{
  "n_experts": 256,
  "experts_per_token": 8,
  "moe_layers": [0, 1, 2, 3, 4, 5, 6, 7, 8],
  "router_score": "softmax",
  "routed_scale": 8.35,
  "balance_loss": 0.00398,
  "norm_eps": 1e-05,
  "lr": 0.0023,
  "beta1": 0.9
}
Below are experts of layer 6 (counted from 0) of a mixture-of-experts language model. Rows are named router (the router's row for the expert), down (a neuron's output weights, with its number) and show model dimensions 0-223. Each number is 500 + 50 x the weight over its row's rms, rounded and kept within 0 to 999. Numbers have three digits each.
After each expert's rows: a language model's description of what the expert responds to; "raises" lists some tokens whose logits its average output raises strongly, later layers aside. This comes from a sample of Wikipedia text that the model never trained on.

# expert 10
router:446475504442513538445442454510533449493620474545555456530519418457509453477495510482429530426526520449557493508509550523518569552608452443513553592449512489515529416625473455550514486488489458511503440566575482523481545495474428459450518472532486580492534425483526474507521519521582513465481516487448460453492489659529516502497438447459437491518420582614501393606518524516526567571561459550496575490503560543438532593394464584541588459527463478461603378481454466572471565460518529467577553537508460522509507458574553458540448502595461568470459544507528519558480505493556569474496448491438483467446590487587418449527561541590503509482467464518579454551441499509443493484417
down2:433449468458572603557506545465506467479520500442431432481506468515540608504410563526479480507423461476421542483521522430571504564396581534572458510482441512564513537629503497544509510491462583533453551513471441545555476489498485458456531432538441527508464432510451498496478585485561523508498501489453555529469508453469537489461466454491468483506541582433474472439493501480501531375425501523475555493439492468496618547493449483483445520417525529509499477502490517555462447525608564532462549522478537512454455572426493475536498489591589421452506565567475551595452597481496568427471428495447448517478384502416659588430504502522429500496468466508494546387457544531522616397517
down3:474566446545492501457440427512522461573418498475512526535451380469462499498503455534552561488475648481509432484646565516489522435551491468485439457504551588460533512475467581621502475520559527526506555538477528596504435422517515502551483476518482432447484468453503539547534567527564532532561434550542564487427544578519519483580432472480561508581509431463524522460503565514489489508469427479439581498465545487407538407533555462535522531534465419544546433484449614503477498548501528457480500576444457517478446484504658509501547465624462470424479542495535492508544502494497476468473405441600448480539460522425526479403480434505594571486545583425555462471541484438550498564463
down4:514455561514484596527497528436417531475485551444514426452542476433482539536481517486521505501464538428471532547465585480453527507423469468528374419504500549517508559491479526462408470408538471551589492464518532532503505518477466465432511474457474484685533417436503542386462400516440517535492428484502431474478497507441532459532457440471444475526494483546506539537552497555498494537514520491530539549438558478531454484571592562546521473497427474507423416433548498606384471534494552474482493442496532420500427486507557451507586597582580550498591523579515469572494474452576473502469553497565397551543482545510550471570497592504484640556522512477506584489517368455489483483452
It responds to: Word-piece fragments inside names and words, often South Asian or foreign names in lists, plus Fo-ot-ball; e.g. Jo-ak-im, G-rim-sby.
raises: "tur", "sa", "um", "am", "bul", "ru"

# expert 63
router:387574538527418517523526476532446530529565418529447479472511471412519459453594562591442526462570461517494487577503488479477484551504546444493523405543479557533520500563476468508600459466508491547499556533416468610542628528523526553487464511475469488479453493495577407515526547522570462524528549598481641555458482557514539474502410632609489544584404511549579554611550510488534487524494519540512466456500538534537496540383468536459447468457496557513484492443456478534473513490501523545604490478549447510522528424531451481443508436525395475534400472521406531531518533593519512446577494481552515426411454491530529474478489449572518478476566395508470534521524478586460422516513
down2:498611487562498461429554513561550543565542474511469537536446463489467461424494453474466409449481523551582548436389450410534430486512485475496568594492410482542473498476401448438532440437451520422499555476498464436551419544566569493464483476525415609457487494478425490506462510524502502482480399508434490529503526461606518556457483494507517533498563507432504504501522465472529468530396499569490549448557399480521444475483601540522456490479484576437540551429491479514516581583496495456446562549489443556509444474503461492438521453512505464593487527554475516501405420471421456512611517402485448538456419475488510552542562503548571497514554613393569523480493567440523413475609
down3:586474443512490511540521566520517512545529542486623522513506505448502399551485510509426447461497528533417442507560423394523542565540615406483644518518518521546473506426589481541568523501463474483425399485459553437502576505458510478403451471553530418578572530596507630511588528458428529547538485483512463561410540574471496564435469487429448483529453527480600543586471478503514524491462472539482405441461504456474399420526358479481504484529467581549558442498450508537516461446503487494445457479476516465556458450502433577491521430489532486483512515522493560550503469514527487482498476525403477549497516595518535459525484475514493580421423427426519496459564528496571440560516
down4:588514431455551532696538578505579561443425473632449466463470466447475442449490476467576456438463467412509452586509438541442478555539564515497449517538523566479563497594473507465438437563542506551596463530479527459472451446544540494537538517575552587491468463460491597524521468496520498448522491434509481475523486523495492484529385463469598482546451489546468508368476494537477573550524465448519459529608483383513496422416550534488594458491548451469423490573461566494523550438534531481514505458410525575573494525554532562516494487498483537441489513505431478558506463491555404540442517483521521489507493522522454452439554543517422432445530510452491509530568578536604436466495
It responds to: Inner subword pieces, often s, os or mm, within longer Greek- or Latin-derived words such as philosopher, mysticism, thesis.
raises: "y", "ó", "en", "ire", "ang"

# expert 25
router:472423578502483569471575471550469543488542553498385595524589520434544467479471512583532590442439424593534524476458476522498560437508582456401556486471510540501438546422638491455491570542477552511537557521536477464453404462445537524472491415491499481438473524497530536547563542516519490526544519554499550464494434466474498546609567535470466495408403417495383566501502557558426482520480503547441497563542483509434550594468544434513462555494558453424526421541387487458560416522470498503558544555535489536533547479483520487513491521539539402445538521421482528538477523558461504494576483520529578506567458599540483520401444514478523540512549440603445464476574526545532472425445
down0:427546586444542669462577442570448504493472576567445583530493373508500546491430444506559563542450545533418585508461506525403540551459543508390478453456420507439522549454457489504394524513477518468494498558510529549439533498487451522455528531475541438446521478484481439433515559503512458486434539449474518581453421437512603508635496578517491548502482515547569522591478565498437487539543432517585581420519567497521461437512499468475534581544433557504571465536491478500421485484481477515550538481486394452488585402517521501493394560509514465437531548585554493494563523512461529451497562441483525477493514428463480532484553573489430468425474474456502587464464524539519554548559
down1:521538512482544465493554422600481566509473543459427509570506485504553487560521558548532444436473503453530434496445346526473531450543495508575531443487485542453485596442542482504510490448541585437558545550532437536415573450444573544546509486492498536532446544426473557538549521508442558465610481509476510524546485487428512520478478492541554450504510501440560455491543472576553523558523511604523517485476501533418469583535566553421584558570514515495508510414474539540518554373520473542482451639492542504504485478461496522481510582494468461450481508490531560522535385491543468443468493565469514497470461558383540516447436585461496428613495489570428616395449483400410581531522
down2:537591417491517646509395536505497393537394520511557537439535530572538484493436533460458425445480468482450439623560549449512516513428481489556443504497506535546483463567559494603466565523499553447478449493509431486463533446454525447511503526540484495560440503431481487466470438446487518511557521453415541416492486593485509459496530524544461461420451573495445597497522382462516521502456477554468416554560497556545535483560466516513519540545477519504538511453481560521433470508459518549518454451558634401613437561457509504530533412572467562433455478562559468580472507555528435430499523462448462451512447523444407460432551489610475502470529465373538473564455540500522490543501
It responds to: Latin endings in scientific species and genus names, such as -ensis, -atus, -ini, -ta, plus Greek or Cyrillic letters and other Latin or Romance words.
raises: " ", " (", "\n"

# expert 22
router:538518574479529552537448504478532513469574506542444519505487546532420474446517491589525576558453450507527457448537494532426541473506509565453409491585468551524458441460466490512427496540515492510517536581551450508420422521508490567419465583567454436518451553402457532495531430456439556487500574530630494452505515517520536440440509511580419513416539500574416463447478476578565464452489536550437451563483509565424499550519518519455413425564475549509442479634531531518498456484435524474477601619513547505481457512549580548509602499410547494535485516482412506488471515544536552492559462509541542463435559495564444569534563447492542474564472645482594551526436456575511492584543
down2:525477500504465399561570484558445584461435428464497475482493466482516392538397454453502501491446437490527424532498580565591431478401441517558530498494417568569566501414497514550561516442575435464516494506471430364475501619546538446488495547445572561497445506597472584507538540576467493490598400555618557545490503439423573505568461468538479511567432431446551500548504513475526514473495525478544480498439516524488523471456491397530447441461554521477510545515552506521466540554562510421491400460476533487525489457486501558508451541475445476498429492482511522483582459592554433486405515581509478495577507535441496530548495508534484516491577435441488458504386615490441452486511
down3:508418490611542514531498586457544486506479536494508573442605445486498480518584461463419495458455531505482531483501598553539495461497528474508480506587507469504475509459544519493439511476461483520423549454442476590469440489365455440553480503425455531462429396512424454474489473487427520513533483464465519474521538560474375561530525483529491478421510506478495518507510433573560490501435509506506567500441497527462506534407498470456446469532559452524456565497460561382404491476593485600574575598469483489525490569513458488472451398488467441442476385453447523517523538479430474578459447557490474461476564439447597587542418513356447664492516476498481519493531525495581470508431
down4:573480543500365453437478510426550516492537616411490399553605478557532485501566503512484521516472528530484519489494484519494535560500400596496523476567462507407489567539495549558488496494475455518554525590497545459490518547495493470575417441539544532492470468564593437561515433468447442464467455443509539515507450538538549552493498513511412439565481519387594538464452495478513492508452485508548498421453347513449458463438415456516543493463568475507477474500529520544484493532489496541486364478461523528570517525451423499545541504491593537477500489532591461478496474530545576611485493522466460495532569442539525459483400577485554421399482477433495507447353473457456402491386
It responds to: Space or digit tokens right after month names or No. in dates and schedules, such as November 28, Born: September 1, plus LaTeX subscripts.
raises: "7", "4", "6", "5", "3", "8"

# expert 4
router:474554517515542424535535453519600560484451458500499422485403457499458510562460471477468511545609562455548564550558508508497548486465477482544564493543504484537522560571590562449527478521424496543505496527449561507436452443479425437581505465458424565473498563458491494535557437502398518523512461476413536408393500444478512588540466440588484428470514432436450521414463515515492431568523494478496514550474448555520557493526528416579501561563505408554497561596486511553499515546569483449551437569361429541471413481503490531509523582527485534473457557535451478501477438583402441482507462448541474592493573521476498568507454405390381486520465471463462546462475508403453492447493
down2:511503534490405386531482477521451521466467572445489521541517545577527488521412443542566476523512489400543444544409584598437553532528528506564551493548409530491483471491510467461520558561581491530458447426635441497464523396587544463473568477482451493533509529519540585535550559492511496432431520471484531511534414409535488496515431445465427443507543523458531536482461483440474570559530532478550513537468503458497389522495478501415510492521532585551487419395443578477455447527522443537484481560460531490530555543547523478613518426383568428416550520568534519502549449512455407454619512545537495561464490575475484532544458497478498396435578567554518536533554483450429541480479
down3:520482399469390482574508469446521413496439500475558573488448405535499416518491440581508475494495503491510462473578525470447463493470535532501517464541497506546469475350583398438514570523546482387562481448548529478533484542460532567504392611594455522484537498544437516578442526570515437478539607505550475460569513433506504476496496442496480435507563508543498545554509644535529492491476503492490458470575497421578429511466547458514486486484428528448513432388528514496545443476536456514502442546550423447468493514435485562466321501474464495428500507558463531435559493511554456529456578497525474429444540531489529479594508552496506544487544553509575533530415579588532489417502
down4:583449396411395425527481488458475475521523487507557458455526457490483485539561505422488485578432515521486493507506511519548534420505541436493533513504426505590508428565548435522546490487596499538487452462489523543562524594566523404485590449565551524471475554493523602454408519593495478531501515500484544526525492444463527523522532480548483495530470446617567404484524499503557480494373472526534465532524466520490464497597477382503460465461424578528590476446494507442528466516444550490449526446482539471549534508514527405467505345436583523600486515557570559531446497411486451553499482522533453489594499607480517456530573471524496472521532610551451519439607467522579503395465
It responds to: Prepositions like in, of, from, during, between, often starting dates or places, e.g. from 1990, In September, between the two.
raises: " the", " ", " his", " front", " mid", " late"

# expert 16
router:558472475428566571574444449569604393491519566466478524468538526551520488436446525420450470424555516535536503590547429472485534538467492435392490472508497485499429444489458531480480522549542532520434564595543463558471594627481550484497495414419498494547507506471412619408620486564468449465504575535468504490479571578585415429519495495514570531564500492565506439506521453524480523523518463567471565417450433518478504460541490512519594452444570472573512474544442440403522466419467480584440511559516437449450536479501474510577597520428515589465480504450496474468462576483515462578405537491549522461511430457465530482549565537418470475509441479480484488473514428530480487519575
down0:559453473544431496400494623514547435515557504477476565454491502353541539499526515529589463460464476562504594558460401475479555512503534610579427483409583558499483546562471465402566531559480546587514576513485442626457475422477461406427492577538612586416542514538556573568554481493423521469450501407474499519463515597524426475549524521512435443543529450449466525578530510516464491526533471604526436463495531578503469513453480454510500475525459473514535528494471577504477489463553478509516433513589423572495560527525498499457547527435528522550520580541522532423456461603449503506552481539483549508453469499535490510518487516631475538454566549531469467531454452473479525556454
down1:507577477537427486484542358486479486483528497427454490531549430396536560515510575451498541531501491475516456467544412532539536466501532479497591452497420561556431514496461470603498460502478445517483506489510431501452479511563478556491510549410513470527390536421491548458557535420428571438477539470454484444593542428453514496540543521396469442501487461452562528576476638479488506462546443384404465487573460531470550521536538482510494513398414513522524437542504468525479523435513431517449460509454393466513473517467513546534540512549553421410425505493521372537530510497535521540515560576433492436446498493535438470587463487547505633429590539536490474507554534520381474427484
down2:555472555565479573481481460492472420522449573511515530505498516524506496521469521552426530424399630491477538575469553490572585517515529528499442533461528547548438498487502416560545361415561544534533501473448393502503517510618507431513515436453511545526509491586461569486444422492524474528507499489401508587505513483482529458487557506502517513518493485503505437484551569464489606516495548485538501513467610590559530427526515478531486364522516526470596463525558407510409464475507544568523523549530528427580528539423562550545543509516470611472475452553514431476552510519399514467501453493481430439515525487583581500564521549469563518449614493548557487407508479540473561366429
It responds to: Titles and ranks preceding a personal name, such as General, King, President, Queen, Minister, Lord, plus some first names after titles.
raises: "s", "'", " of"

# expert 39
router:404497488442561533515575483482457490572363473509556428437450482523470590509490445451591436530573511498505407466435417500453513513501573464481523520440416470433467471459515506593529464454543412495502595484508498605440554500531572478445503525608418521441439445529521596501473568413539527519566506601515511481521449551521560455494523540463492545450467546413571454503447459503433453443447448483506553536542448435634573480565483425492552540531423587597512557500501459471574510485448531448507434526496483409420556416521480525612524574417488457598459528516452473579498509544528580488475489427505488473478495540436573506529433472512484566482507506486542511489492470494439488486481
down0:427521519462375530404527559504594589494516496487498532388517544495548470542443504591493408461451589481508606517532504452519513542454500553538511473526463462461600453482406431436459504518523563505429484399510577560450400559497491522615523480589534464523535508542518548451539486545512380544481465426538466534497489531542556455496481443616503609511520436580479482524482476492474514493471564535564408564407563474532469422442595510511474512453511505396479489536473468564552485531551493421517475506552484461553426507465559533580474500481474467519564459535518540520495582528493430575564505550410518537434526427460358509475509548495463456536491534402529492455493449557429489484484
down1:457536529563354404557527499569453486475517432551539498429444483563581464541434535520528480522506580494556469531482499494522499513489490441570436535521474514557535488598411561465527469563488569498453512513556422479562498582587457484567492476561473465600452482471477439467487466494491448526352402513436481554529539442461479542500437363498553474577511486542603548601507511533557494483513453547499600460456506520496548502547435533491480489540545403505613433509468539373463503548511518524520503500458432419546470542497510576535429500543484574572465394498439619512449517574480370523531448601515537507514486487456490528504525515453473502447516475539527540484520460429499568451465
down2:615511570496407402472546477540531451449527456534476487487425526537512564612497394548530553464460466601557423577524413497523521479512425493475547554530500473571583498444437533480420506500453521493531545508480533461544476520579409417412581438440528420523404512447480552465472556542503493604472450452513459492459569458508580502555532447538482521519489482574531450500472515482499533542526528615565484505406515505406589469450488483577489555482596505434546455483583487511506510414559423467555491494492513445482503505491509520457473496489530413457582419470448513598515480492524471477540535571515550425464478554533450516477448510487490445464494523487592430429443336462441472559563
It responds to: Line breaks after sentences, section headings like ==Filmography== and list introductions, starting a new paragraph or list.
raises: "In", "The", "On", "Re", "This", "\n"

# expert 1
router:543520490422583481573438551483535541480555516525397475483433409494535414452435504498608462598483522427448521420462518443462554528533545466569559518471469498426384496497510615501457510449599453458501484522535554427532465427484513533407483403474499466511514565501496562538524582442495478522597437437479502479517553427555382497497559446454489527510540538521467518501578478432542454544582557553446437432541538416467405565513492568473550427577482498541476455480453577527508551453462493499498458543544546469506477552490530482442573554563567461438453509474468440591537544526548523491490533526511480445484581375536545471549482530514487554396382488494463528470469454559440508521590
down0:445461496546470583561467633570508508496534561591518479504459434442511425525513540598551508483438457448520482544480489407544532554552478519568454552451556426517460438475564477494609507420482545485581388531425526518492545547492410601525493446473509399468531450598490477508515545384534571524429504528428517451589446548450622489444478528435407497456530554443485506466448461445452475516502508486520445529612565553470487430435470440449493530507468396496513485457538510554416535594467504492478577490481446410480470552405447469536534579473477465525536618494459527524538479531518507481539553550585478414498519448480467525546458475487498530520561499480496513466448392436528456477484
down1:498631485457543527547503390439434450577489464520513500500441614478495513494460524468475516489534453526421629480493484471438478573513529498526533485554470528473572446549534489507556603561551540523549553535576564528370500401486537457487466465517501474548539423441524488479462477499536470551438413535509471566501488500477537534540390466514506559492506536394594494575456559544443408535568562539491404533412509570551482443505553500564500431507543460509491494501478455553465586573540499512429513530642489493502531509524429428526417467463434597512465449482436531586378448470462514525578594514477460463495463444435553548578500432509580499512524570515455440530458478543446481519502
down2:550511526534499450491482580522523536459533541439566426451383542621374509516455566530528428456513584464550456523534605451498438531515387467495390444519571501507476555538427569464501544483481558489486504523456503565455578516569489525543595543493486452470486507477560504573565494474496538471519487497446546543509465382553530602537543505505473464560529531437509546447524499436434499446465496482473487491493565517547546435396578506486502467562475464546483441545600453638578513524534505498632417381575486535435529459561521493539463523445470509577461533527446531451529543534516480465435501494530503481515532566455441489585520432473581465586521517529495572546521427546534379500515
It responds to: Column header words in wikitable header rows, mostly track listings, filmographies and episode lists, such as Title, Producer, Label, Episode.
raises: "s", "nc", "dom"

# expert 61
router:495460451442480466540462572527540437441495500472483498458564589614546491461478524450625463566496437455540552436452401522438455510530518459448497472503509550420446473456599495495455511566600462484528416458569567426564449461476484522489552424475570466514518401565483503481530413419514554589459386451514508557520578504476512516439549506427502487500507488570501476556545504502515479490560498521506463494422600425503439460468528537561461464500496528557534387465579559542483517474441545552558559519488504513584558473427462448492390508461527424446527454524611545502552516469419521435475505602518517568466500436514419501425505553469543521507525443464502607495564554406508550600531
down0:489522508614484489461488519573454546506564535505404458533460552501524555526468518546372505377478523417536509575496529519583496500451550450569531484585527508408478456478461460504493476551533422487423555462494509486471532585472474458500514448620438421481465512494423379477456456539404483544546502540497565550387558456572528508490457472498423439411533540486462489478427550433488584466453579542495466511489439495530441444551455395404504413480523507591575508458471475474463539499521525464506483485493449526395465492435503629482575512465552519582482533478512474539462552421435496556458492442510440497558497478433498448585475551546544481552539537424489457499487609525493587431429
down1:512454500551503559482497532479505516528465546441364473493488516517526409392496560497454568507446502439416512554512533481459493473587432559491497419386502604439456540518578430479494510405529538442416509541486521496643539518513489520453599502409484553514465479577504452468434459542465432583510463508417407481558500463478552453508502532464523544485523528559544433530449447523544476478461488503515490485506488428436570565532482559469557502594501531494444436467468521494616456469402468462367470589443430630531580452434518496462516520549571492524423465559538578461444548477541528505486547472469583526479523515405577489490445514502497614481480549455488564558549471509486501431460
down2:393475474552538506490490494537525509552390560484550527540546517427466420491546456579507531546450476493500500552520524560525472536452539541451529424450513464452571463524455481543449574521534445479543546572464513446485455424463363468530485520454555461439525462440532563529530493488460512554535540454517482520483500554474473596478431407522408509458481565531436442499506486493435494537528436493455497531551465559571496550521436388487480493492431539475579550496471612498505438669464458442501422507502609469528446519424520406534551427434481481486485458518460572598582469509415478455457468391478470451490493516535583578550500433467492463616516518492552434483543425483437634501438
It responds to: Nouns and adjectives after a, the or its describing size or amount, such as average, total, large, small, and endings like -able.
raises: "d", " of", " head"

# expert 21
router:600487555385518622466459519473477569479484535415423479568527476484478508520542517520482522376467496596384425464554498548474445502550469474455577407475437518401455537511503539479543525569501422524573507434501437457393441483480580508527576465484521439575553490496459513588494485491468533484578504519492449545492436516473438497501503406458522505481537405499542470566605421519509531506504545522402494543562514490426543535540456504532524527561437537493540547482447544517507591418516515511529563549538412479543500561383505520509560506476422529548494504475489465610436541461583587463470443530493537368499467492512496548501526587473470574400483593549462501577488569511525485539549
down0:489453450499433682467458504536574504500517498559555534449513527542532482495455509518441485538516511481519487404496528603518506537498471422470462451540431568527452394601473424511495487492486501541521545501498524469577536541456484548505440554478441426509477488477396573510457511570546459555475391449535512517418538528642505462436533563461567496552464530531472479495445489534521429470482472587402516485459521455576454526514483528477489462562532448531350445557596493488493483529493530504485547548521408556554441545520486563506531454518539496467505437460527534430527427512383509482505610566530505561503557600548525516446588394516446459539449598456480423494438465456577531567568
down1:582495517522432535452442528498509463482465461554535496441485472542453520536527523521450438447534491537527429363517523531507427583463445485436555557580485425457466473434541486484551442476499474560554514461456553471446460511552602559485544573487462468533524502465468608486433475450497575523628511457556416537471434506444508428472476445587508508451629527493619443587537487428530477532523439588379590469477472444498496498495470469650469533551513534502541546493486469504464570475520440465492533550452519495432469515605584502510517454456477513475472439454426505559445452497451562567480474525443539448471505459487512468536534433505500523479542683624444498558459521513542516546477
down2:502530503519630198525481517456488500496523512427416509506387497485541460494489441483505508549501472472511476555559561479529541462470505503495504507449552477495632598455507531468532436598468543495523488526571551513518486498520440538549542468502519537514521528501503474475472488498458494453505536494486449488537489529504545472557510532487560485568452514518501542496458485497460561504540654506570443540442472533458578608497568506488514414468448553533503509492479530506528456597511554470504536475545471386515553491397481452486514533529476519550513519474509508430480568491507464530463442367501508569524471383452527567561445555443532502547517365438572492546536610493475512385472
It responds to: Byte and letter pieces of Thai, Bengali, Devanagari, Japanese, Cyrillic and Arabic names, usually inside parentheses after English names.
raises: "р", "л", "ี", "д", " "

# expert 9
router:489454482459526493446464464518436500537510523447523434527451581461545513486554487472511588558463459500556441567576434493493565436528502583535492560488472454443438591486493583493541435500524458383433481465473521501535466490559618566534530498541384556458569633470499497549550479526492556457564500562552446519523515560521506555539438577496539457568535450469478472521491485507396483527483472470504390455566445433538566571489408505415515489495461438474555598587510405588419490466555548520506429431447503489548456395539486578569567579463503564503448517504579580474475466428526436509403513480456488482465580515462536457548560475437511463459516599483509533520595539491569558497477
down0:410516410469626546480474506457465547416496510516560409565558538445485532534491415514519451448460464479542470446545502488453472493519533496545432557450472541523488494531615519596531445442427454530480429492583503516500541399421622532509441512548421431548427471482474416586510498498509578498498550465485512461469540480458527527443547500545435507525520474440592512498471487483493565537512434484500413487573520357543457450531561426430468507491512553525509532513464543597513527476610483544412475529522559617486477509399553516437586486562571422549535528545524517517548517512601503480633545505543476570474517543494472519529490530410436503447526421473542457497578469437545482475583
down1:423496481411575625395480406488535528485495465424599503414478525464503508494450598510469577561451530511532432502495477564494587451433558492490496505487554544439460495463491455481576474516499514514596481473550461535533440378559501386508532536549482531500479493537575483508491504370431493534534459538529566554491419524494445527499522479440541461482567432480472548596550414558453440468446487525508550500552503513545442520493521522493555488468519520447503587601465468451538460497601561527553552458457491490513621453582515565503399500436416435547547508568468582482422536564509431461449532574446464431534517539437623474447469512487515521551538459519440491461478454592456506442542
down2:429398510448594600502539518531546529420426531547420555510483525420434490586476444516505597484566414527507545435500503492486585539502507428497441517425500507490524481458496459538528426370588546487447527550567472452438455494431553437485501531448584509521522460580547446569513516493521459460526531496504488487513494550553495551477546453489479555424630513511559529537551479513535458476427489467494510471559457560437471600416492489453473446591530511536484578475474593460578363565439552543540536538506535507543567611471474453436447463443461473588471564526545448543497495548604485557512460513524470479472556564543575466551501475426504487512466517622471512472534472614465448448458
It responds to: Periods and quote- or parenthesis-closing periods ending sentences, plus table-cell pipes and section markers, such as ." and ).
raises: "\n", " Other", " |", " A", " After"

# expert 19
router:399499431442501553483536426561491520440494551476489572491545562417437440461497559466484598450531449506501445471437485409572440599430484430549479426421518530488486483486524533563557576457416525464587429469477497500480575472460574503411495507485476603526507543518462415528484409559564499495595543485447524574489512456547560512469483549560475557490474464575537519542586572577472426566479525553498479411468585439500516474448416533582484595656397474508471527461545482483533483468494549455545538502518548485451529523589532484472498487533454532470431458528543487489548474487470553523460526452498451468424470542574460509475577466564482457544601457462467481425431493560439419592518
down0:542453525484535514557483495397581467535480492480499474420463477418581573551449471497440561477531475452510626464498555468474490545373416557494459397497514561474499519468518494536409501515488482516528472444470517423441500501506441543509552542521474601457470501522471550419445511351403473570487473523484542625573501500493461465509474519494480450594384504487534551550459511407570481412538475522509598391525464473484511522473503473589449505473523441482537493529480484327514474493530542531487514513504477497460532551591501588524557574497604470498513569505499536536532462516537491609503491473510542487446500472587565443477432611535442573481600532582552499442482449547495456545496
down1:441588507462524518420508580492472518445585431515491488456526599458468497486486519458512539528550521466457475452496499429533455480449515505508467497466468563523502468527439527562474536463461521483461588510553605496582498561537489454555473564462463566489519533521477516461442446505584461592653529543566430547523563515463430435515516607486588438470618480574511546525600576601355555571518492540487538473498500556502481613528530504555486536530439541461455411493527491431458567520650495453436523525612415489475515520538550389489522465542541447453502489483469546457411566577523523490526515552566506514468426476550504516554541546574429480474538535606463536501473545498485542491466
down2:525468475481490456407486566471512512530565505398503530440473513511554528525608579586498418560539483511505519530494537507432539487529470550488463451468442476591578503481441460602488485530463436548607515451353438460442529493447418568460606443538553383572499510493560519460461522429560554495456499462473454473493591608491584558421504508446427476482467520526483495501468465485512541517564539499515375581504433508396502472456477420502500469623528421486559457452518412454514520551463429485439528429441554458449445556501565514429603532509598472475589450492523505436510525466525462516507598541513513530529534514453476410482544457546470515538562444523556454530451449501444511476504
It responds to: Short fragments early in split words, such as m-ac-ro, M-ic-rosoft, ps-y-cho, plus material nouns like rock, metal, glass.
raises: "e", " and", " ", ",", "s", "no"

# expert 15
router:544491460506539514597442529512550581521475487480406553451548413577578468466439458487501495559512537482432503449473571460489452480512578432557540453525514500527400476401414495507590440421448508513438498455534524502502484522447533451541517462484550443495471463467496445513547437537546470560481497421556491497548452522447572565575558520458576457496499528511431486566533455503564549487550527508443507578598454470479402391482421508551481472535440447520500536477530614537564535573525446469449508516433569449573531420527577421452522437566594473491499568460550520490581519466529420580445472522387513473397541559584476456486610582566540478531445459554454558554449451455477543507515
down2:510547543382485389571555537543385447431488491590501604575527418405482511412504515482463438457520497459573500525557449480535531536492433496555456539447475494437465507508501546585526501530501455510544506527512498480515521485330433474555525533402479559576474514416502578595513576459479456473561464583556502471510462554599483603476472557482461520467460481460431544443516483551493469498507524478590489462535460546615458492469537470586517542509431450483517481591457547548428492535500554497502483565473594592526519519564515423427487410446501475521529563520579473463522467569524498478542478528438570490431498519522465560476508505599477546517469479530490541429544498470388377526459
down3:425539488468463430502531541508476491504532497511564550486483496486470464547580488591426561577655499449422441469421502482413480454415541474514475467505456396519491523487446544470522493463477493532508601449460498520552599435418482427516565496514495457450519452500550525462432513504493522486398528536488480561563470553540508475483479474570516480491521481493549483512487494491469537356488520486440466563522411500588451465480494554560498551574492424500470478427458517567509478532618578446588474515499410394469501559612577488503542481596432528616505524454474499419485490454390420580495456513441475463540489491544579570549536622579457480510571463503516438555421463459530481430485
down4:469529543449472546504420414529453533498519579522433527500495541478494448483480495451537509489481447589441459529587523439503435476508579498557468529449412477522603453453528498564523380509471543451496514470566404538582502475515438515511500416500496585456536482484449524512525452547378448467517509524494502573572589511602472567565496521604455408507471562480430538454519519470378524546509550528497554578479494520513514562457487543545587532500464513509612517528438532545496372551530460541627474520489452505447510437425518446517394470552495481524455440476484535493447531455475532451554483482551461523445473412471492506545581500510547530480377512476456513546512486537443327400560
It responds to: Past participles and -ed endings after was or is, and in Preceded by, Succeeded by and directed by, such as released, located.
raises: " by", " as", " from", " using", " during", " after"